config = dict(
    n_layer=12,
    d_model=160,
    n_experts=40,
    experts_per_token=2,
    d_expert=128,
    d_shared_expert=0,
    activation='squared_relu',
    moe_layers=[0, 1, 2, 3, 4, 5, 6, 7, 8, 9, 10, 11],
    n_empty_slots=5,
    router_score='softmax',
    normalize_top_k=False,
    routed_scale=1.0,
    balance_loss=0.00281,
    balance_bias=False,
    router_z_loss=0.001,
    init_std_router=0.0113,
    lr_router=0.000884,
    vocab_size=7648,
    norm='layernorm',
    norm_eps=1e-05,
    tie_embeddings='early',
    optimizer='soap_variant',
    lr=0.00581,
    beta1=0.95,
    beta2=0.99,
    batch_tokens=65536,
    seq_len=2048,
    train_tokens=250000000,
    steps=3815,
    dataset='wikipedia_en',
)
Below are experts of layer 6 (counted from 0) of a mixture-of-experts language model. Rows are named router (the router's row for the expert) and show model dimensions 0-159. Each number is 128 + 32 x the weight over its row's rms, rounded and kept within 0 to 255.
Before each expert's rows: "comes before" lists some tokens at least twice as common just after its tokens as in all text. This comes from a sample of Wikipedia text that the model never trained on. Tokens count by the router's weight.

# expert 16
comes before: " ", "–", "8", ")\n", ")", "6"
router [141 150 109 108  99  94 121  91 133  55  87 105  96 184 103 155 161  96 125 175 161 139  83 167 163 151 119 103 147  93 110 149 159 174  95  89  90 143  78 164 116 103 161  99 123  75 191 139  92  89 145 126 117 120  96  91 101 146 176 146 146 115 161 141 161 166 175 150 125 181 173  84 166 165 111  87 165 171  87 147 155 166 167 160  89 111 140 109 183 126 104 135 152 143 124 107 172 151 168 144 137 103 112 121 135 136 126  95 173 113 108 122  77 157 176 127 106  98 169 155  98 105  90  69  99  79 166 102 129 123 112  87 187 157 175 117  96 110  85 160  95  88 144 154 160  97  91 140  93 173 156 172 108  74 159 137  93 144  73 156]

# expert 6
comes before: "-", "==", "The", "===", "In", "|"
router [120 182 131 128 136  77 122 102 123  79  88  68 126 174  83 145 161 106 105 144 141 139  86 125 153 155 106 145 170  99 121 159 175 139 100 132 102 171  91 159 140  99 147 105  93 100 158 165  84  80 136 117 106 141 106 105  75 114 161 173 147  73 168 143 204 153 127 167 132 150 149 107 150 175  79  95 151 158 113 140 144 159 187 182 105  85 172 123 160  66 127 114 156 158 117  93 162 127 171 156 152  97 119 134 203 136 144  75 123 109 118 141  76 140 144 108  74  88 184 160  92 124 137 131 122  76 151 104 137  89 122 100 192 159 154 140  66 107 115 165  64 110 137 146 182 123 111 135 107 162 155 172  72  99 140 125 104 148  98 168]

# expert 14
comes before: " ", " |", "0", "1", " %", " Candidate"
router [159 176 142 125  66 113 125  90 165 119 101 117 132 132 111 155 145 101 104 135 157 135  88 178 145 152  90 135 157  57  80 146 155 158  99  96  82 169  77 152 126 110 104 106 110  92 171 128  89  93 166 145 115 118 152 131 121 124 169 106 118 127 201 146 200 173 144 141  66 179 134 131 168 142  97  93 180 185  89 157 142 172 173 122 101 111 153 127 168 134 123 145 185 193 122 115 188 138 155 147 146  84  86 123 144  97 187  90 150 110 123 145  99 147 143 114 114 120 149 136 100 108 125 118 115 145 148  98 150  77 104  94 181 177 136 128 140 131  47 164 105  74 188 144 173  92 113 139 103 149 138 156  55  85 145 147  85 140 101 144]

# expert 36
comes before: " to", " the", " that", "ing", " of", " a"
router [168 168 129 119 100  98 112  99 129 106 111  98  94 150  83 149 141 111 115 157 171 160  90 118 150 152 115 146 147  74  75 154 167 176  69 108 102 175 122 125  70 108 152 112 113 107 182 140  84 103 167 137 107 121 133  53 131 119 166 153 161  86 167 141 161 197 151 150 110 164 171 103 138 167 146  79 141 152 115 166 161 162 159 137 127 128 132  76 140 116 110 136 145 184  93  78 144 165 146 142 190 141  94 108 131 108 168  92 154  81  92 187 103 140 189  88 116  93 147 162 127 134 100  84 106  63 127 144 134  79 120 124 161 162 155 125  84 116  84 124 103  95 159 144 146  88  85 137  85 214 185 152 102 100 150  94 120 108  93 151]

# expert 1
comes before: " |", " |\n", " of", "-", "|", "%"
router [140 156 119 111 101  89 120 100 133  56  90 104  98 183 104 149 165  94 116 175 164 144  80 170 161 147 112 101 145  98 113 164 167 176  88  84 103 149  77 161 119 100 156 101 129  71 193 133  93  89 149 125 116 116  99  91 106 139 172 140 144 110 161 136 166 170 180 142 122 177 167  94 168 162 101  73 168 175  92 139 151 165 170 163  84 106 143  99 182 125 104 135 147 151 110 115 170 150 168 130 142 107 115 105 132 129 131  89 180 111 101 126  79 152 177 128 109  98 167 159 107 106  91  71  98  80 161  92 127 128 109  93 177 166 170 111  96 106  92 162  98  92 145 157 163 103  95 136  94 174 161 171 112  77 157 133  94 142  77 156]

# expert 13
comes before: " ", "000", ")", " –", " is", "},"
router [118 141  99  97  89  91 151 117 112 100 123  89 113 150 101 140 152  89 148 163 184 159 111 179 120 163  85 133 115  96 123 157 158 178  96 121  96 171 106 133 125 104 128  96 121  61 187 172  79  78 156 139  78 148 114 133 109 121 173 177 157 100 167 125 159 192 179 180 117 150 178 130 139 137 114  86 159 150  72 167 188 175 165 151  91 108 140 132 168 118 132 136 178 156 110  93 161 132 142 171 210  86  98 109 138 104 124 104 149 126  78 127 131 170 153 120  87  98 151 140  93 119 125  85 143  85 116  92 145 134 102  88 178 179 180 103  90  97 114 157 121  90 156 183 131  99  73 146  88 147 145 175  80 113 132 151 121 116 112 178]

# expert 26
comes before: " to", " of", " as", " in", " from", " for"
router [168 158 106 106  95 104 154  61 142  96 101 104 144 169  93 139 168 150  90 182 149 141 109 147 132 150 146  99 136 122  81 177 139 178  68 124  95 187 112 190  73  90 154  94 113  59 184 137  93  88 177  94  74 122 103  93 105 122 152 180 119 116 147 152 151 150 172 157 149 145 154  83 137 155 121  96 158 155 121 136 115 148 157 145 119  78 143 108 182 111 117 131 138 158 124 103 174 141 153 183 174 127  95 129 121 152 139  97 143 138 109 143 128 163 151  96  80 108 146 152  97 142 124  80  96  99 162  79 136  51  76 118 160 181 191 129 106  89  99 175 114 118 185 154 174  94 141 151 160 150 152 163  88  80 139 110 119 112 108 176]

# expert 31
comes before: ".", " |", ",", "3", "6", ".\n\n"
router [148 164 120 111 103  96 113  92 131  60  93 110  96 189 111 148 158  98 121 170 150 140  79 176 163 152 115 102 153  98 119 160 160 169  94  87 100 147  77 159 122 107 155 119 130  71 191 137  95  92 149 128 121 124  98  98 104 141 178 144 151 110 162 144 161 169 178 149 116 179 174  85 164 161 113  74 169 172  93 129 155 166 175 158  82 113 139 104 184 123 105 144 148 153 118 110 174 149 167 133 135 113 113 111 139 141 137  94 173 115  99 127  80 157 179 124 112  98 164 162  99 116  86  66 103  72 166 102 139 131 118  89 183 160 168 114  96 108  86 164  94  97 143 152 167  98  85 139  97 175 164 176 115  72 160 141  93 134  77 161]

# expert 21
comes before: "|", "es", "|---|---|---|---|---|---|\n", "|---|---|---|---", "|---|---|---|---|\n", "|---|---|---|---|---|\n"
router [145 135 148 117 105  90 113  82 156 101  76  92 112 160  81 150 135  90 122 174 169 170  97 131 125 126  74 124 141  91 110 151 151 159  94 102  91 151 125 178 120 101 166  92 140  96 166 161 105  99 178 122 105 133 116  98  87 131 139 130 145 114 166 166 156 171 149 155 104 159 165 111 154 145  85 103 128 115 108 156 172 158 159 168 126  90 138  86 133  83 136 157 163 157 130  84 207 155 148 153 176 120  85 104 143 109 137 104 137 102 111 157  93 151 138 104  58  99 193 162 104 133  78 102  90  83 127  92 140 134  90 128 165 172 176 129  99  70 119 189  75 110 142 172 156 112  79 142 109 176 161 174  38  84 102 130 106 150  81 163]

# expert 20
comes before: " |", "–", ";", " |\n", " round", "0"
router [144 140 119 102  63 116 134  97 116  72 113  96 105 153 114 184 166  99 100 151 141 159  72 148 171 154  95  99 134  88  98 154 154 142 104 103  88 168  65 132 101 126 131 129 105 131 119 158  69 102 155 131  99 116 103  95 133 130 173 168 158 130 172 166 133 153 153 135 116 138 150  62 141 146 131 102 185 177  51 147 154 171 209 189  78 103 135 123 132  98 128 144 164 143 110 107 166 131 167 142 188 131 139 122 143  84 180  58 142  99 117 143 124 153 171 142  77 115 140 148  57 137  96  92 114 101 184  97 149 130  99 124 150 158 164  89 106 115 106 170 108  62 160 170 157  90 116 117  97 179 144 172  65 125 141 137 133 119 102 143]

# expert 10
comes before: "|", " |", "==\n", " also", "-", " Votes"
router [144 111 142 122 109 141 168 116 155  95 127  89 141 157 100 162 174  94  76 182 147 156  85 145 170 152 116 143 133 134  80 161 177 136  92  75 126 184  89 156  77 118 166 123 115 129 161 139  89  72 129 113 107 105 100 109 111 116 147 149 163 113 183 172 174 140 140 135 107 159 133 121 170 139 114  91 173 118 108 138 120 146 175 177 129 103 146  99 191 123  94 134 189 173 125  80 142 136 157 119 150 102  95 103 120  94 167  84 143 104 144 116  92 169 143  91  85 125 166 146  86 125  85  57  91 118 136  96 144 134  63 109 165 165 152 160  98 104  72 139  74 127 209 177 173  98 102 151 125 148 164 163  57  62 138 138 100 125 108 163]

# expert 5
comes before: " the", ",", " in", " a", ".\n\n", " his"
router [170 158 115 147  92  94 132 108  97  92 117 113  99 164 102 180 158 112 116 129 129 124  74 126 148 146 125 154 167 116  92 131 143 181  82  92  91 143 106 152 139 111 180 136 106  49 171 158  88  80 150  94 112 135 132  87 117 103 136 154 172  65 185 185 174 165 155 152  85 167 155  99 139 147 139  64 148 155 122 106 140 155 138 159  89 134 140  67 178 122 128 153 159 175 120 111 159 156 141 194 152 101 120 118 137 127 132  89 165 115 122 152 129 141 159 101  99  68 142 159  97 123 115  97 108  71 171 113 124 123 108  70 178 182 171 147  96 105 103 125 100  95 133 149 202 107 114 140  71 191 140 159 106  77 148 144  98 124  56 145]

# expert 23
comes before: ",", " and", "ist", " (", "'s", "\n"
router [129 160  88  92 105  84 174  97 143 120 109 107 102 157  44 193 154  92 119 117 180 106  99 133 145 155 123 126 141 103  83 155 184 169  85  90 121 174  97 137 109  86 162 139  94  90 151 136  91 109 182 108 118 134 114 101 103 136 153 150 194 124 159 120 175 159 165 135 106 171 195  99 166 147 128 119 152 173 123 141 134 179 180 186  76 127 147 115 178  96  85 147 160 169 102 115 175 125 126 131 159  94  85 117 123 139 138  91 188  92  94 138 122 143 161  78 122 113 172 176 120 123  51 127 106  79 137 111 146 108 138  85 183 144 132 159  85 131  68 143  94  70 169 159 151 108  97 110 111 168 137 150 107  88 139 105 133 139 101 152]

# expert 4
comes before: " ", "1", "7", "2", " list", "0"
router [139 157 124 107  97  92 120  96 133  57  88 120 102 182 105 152 165 105 127 171 152 145  83 169 162 153 112 107 151  97 113 161 152 174  97  87 100 150  74 164 117 110 162 113 133  75 193 138  91  92 145 134 115 132  94  95 106 144 175 139 144 115 160 144 163 161 181 150 125 175 169  80 162 162 105  78 166 177  88 136 161 162 172 161  81 108 140 102 179 129 106 144 157 148 119 109 180 148 164 139 138 113 105 108 136 145 126  87 178 112  99 129  74 164 175 124 112  94 162 160  95 114  89  72 102  79 158 105 129 127 112  83 183 161 168 110 102 109  85 165  96  97 146 152 166  98  85 143  99 171 158 174 113  73 162 138  89 140  71 155]

# expert 27
comes before: ":", "\n", "′", "″N", " (", "°"
router [159 137 119 135 114 136 122  88 140 113 122  93  61 179  82 134 131 151 123 147 116 147 117 156 131 151 103 141 143 131 104 139 118 148 112 101 137 143  91 151  81 137 111 135 124  91 153 142  99 100 161 123  87 124 109  93 100 139 132 151 141 122 161 117 169 161 208 189  82 128 168  85 173 151  93  56 177 145  67 128 166 157 163 189  81 112 194 111 192  83  76 142 164 172 108  94 143 137 181 173 164  75 131  92 119  90 154 127 158 117 139 122  89 152 133 119  70  81 169 127 105 148 118 109 117 140 133  86 101 110 115 104 152 174 143 159 135 139 104 142  57 124 160 172 174  65 123 132 113 189 143 156  43  87 156 105  98 148 121 172]

# expert 25
comes before: " of", ",", "\n", " in", ".", ":"
router [161 145 110  51 101  99 135  92 173 113 117  79  72 184 110 170 147  96 128 173 155 136 122 138 139 135 115 122 133 142 121 132 142 210  68 148 129 132 109 169  89 102 134 125 133  62 185 141 112  92 131 105 120 162 120  84 119  99 134 153 158  98 169 120 168 156 145 164 101 141 143 133 135 181 116 115 146 169  85 140 150 150 169 185  62 101 146  99 162 108  97 169 175 163 115 112 165 162 165 189 183  57 150 128 148  70 135 110 175 127 102 129  82 145 147 125  70  51 131 139 113 135 105 100 136 101 127  91 142  94 105 114 151 165 165 126 112 128  88 157 102 104 162 144 150 128  99 137 110 227 132 157  59 129 138 114 102 109 120 152]

# expert 9
comes before: " a", " of", " the", " in", " by", " on"
router [160 160  97 127 100  91 116  91 114 120 117  88  72 167  94 164 159 117  80 132 149 143  68 153 124 155 111 127 143  96 129 140 128 137  94 106  91 167  87 149 123 119 158 143 114  81 166 157 123 104 154 137 112 105  97  90 142 156 165 181 140  98 160 125 188 183 172 141 164 156 135  68 163 160 108  98 147 160 100 169 154 155 178 134  70  98 129 111 164  92 113 112 192 141 141 134 169 124 183 172 169 144 118 102 159 114 140  66 165 114 140 147  94 195 157  97 113  80 159 140  86 143 105  96 100  75 134  66 122 144 117  68 183 170 176 158 103 131 104 157 119  56 155 153 172 108  94 126 117 175 179 167  80  90 154 126 122 143 106 163]

# expert 11
comes before: " The", " In", " He", " It", " and", " This"
router [111 173 130 108 117  72 127 117 101 101 118 100 118 150  73 151 155  69 108 133 176 175  72 157 136 144 111 130 147  91 130 119 162 189  74  96  90 171 121 161 115 105 159 117 117  70 202 148  74  82 158 132 121 136  87 113  76 137 147 155 143 118 187 174 174 178 150 156 115 154 136 111 147 162 111  82 164 146 131 136 159 166 171 140 114 109 151 102 191 121 132 145 158 159 130  91 166 163 164 187 178 113 108 137 188 119 148 108 152  96  90 134  73 148 164  86 106 105 175 150 106 141 100  78  84  85 170  83 130 128  99  66 174 153 108 115  90 115  90 147 103  91 164 161 174 118 101 138 122 142 173 166  79  97 127 139  99 117 130 140]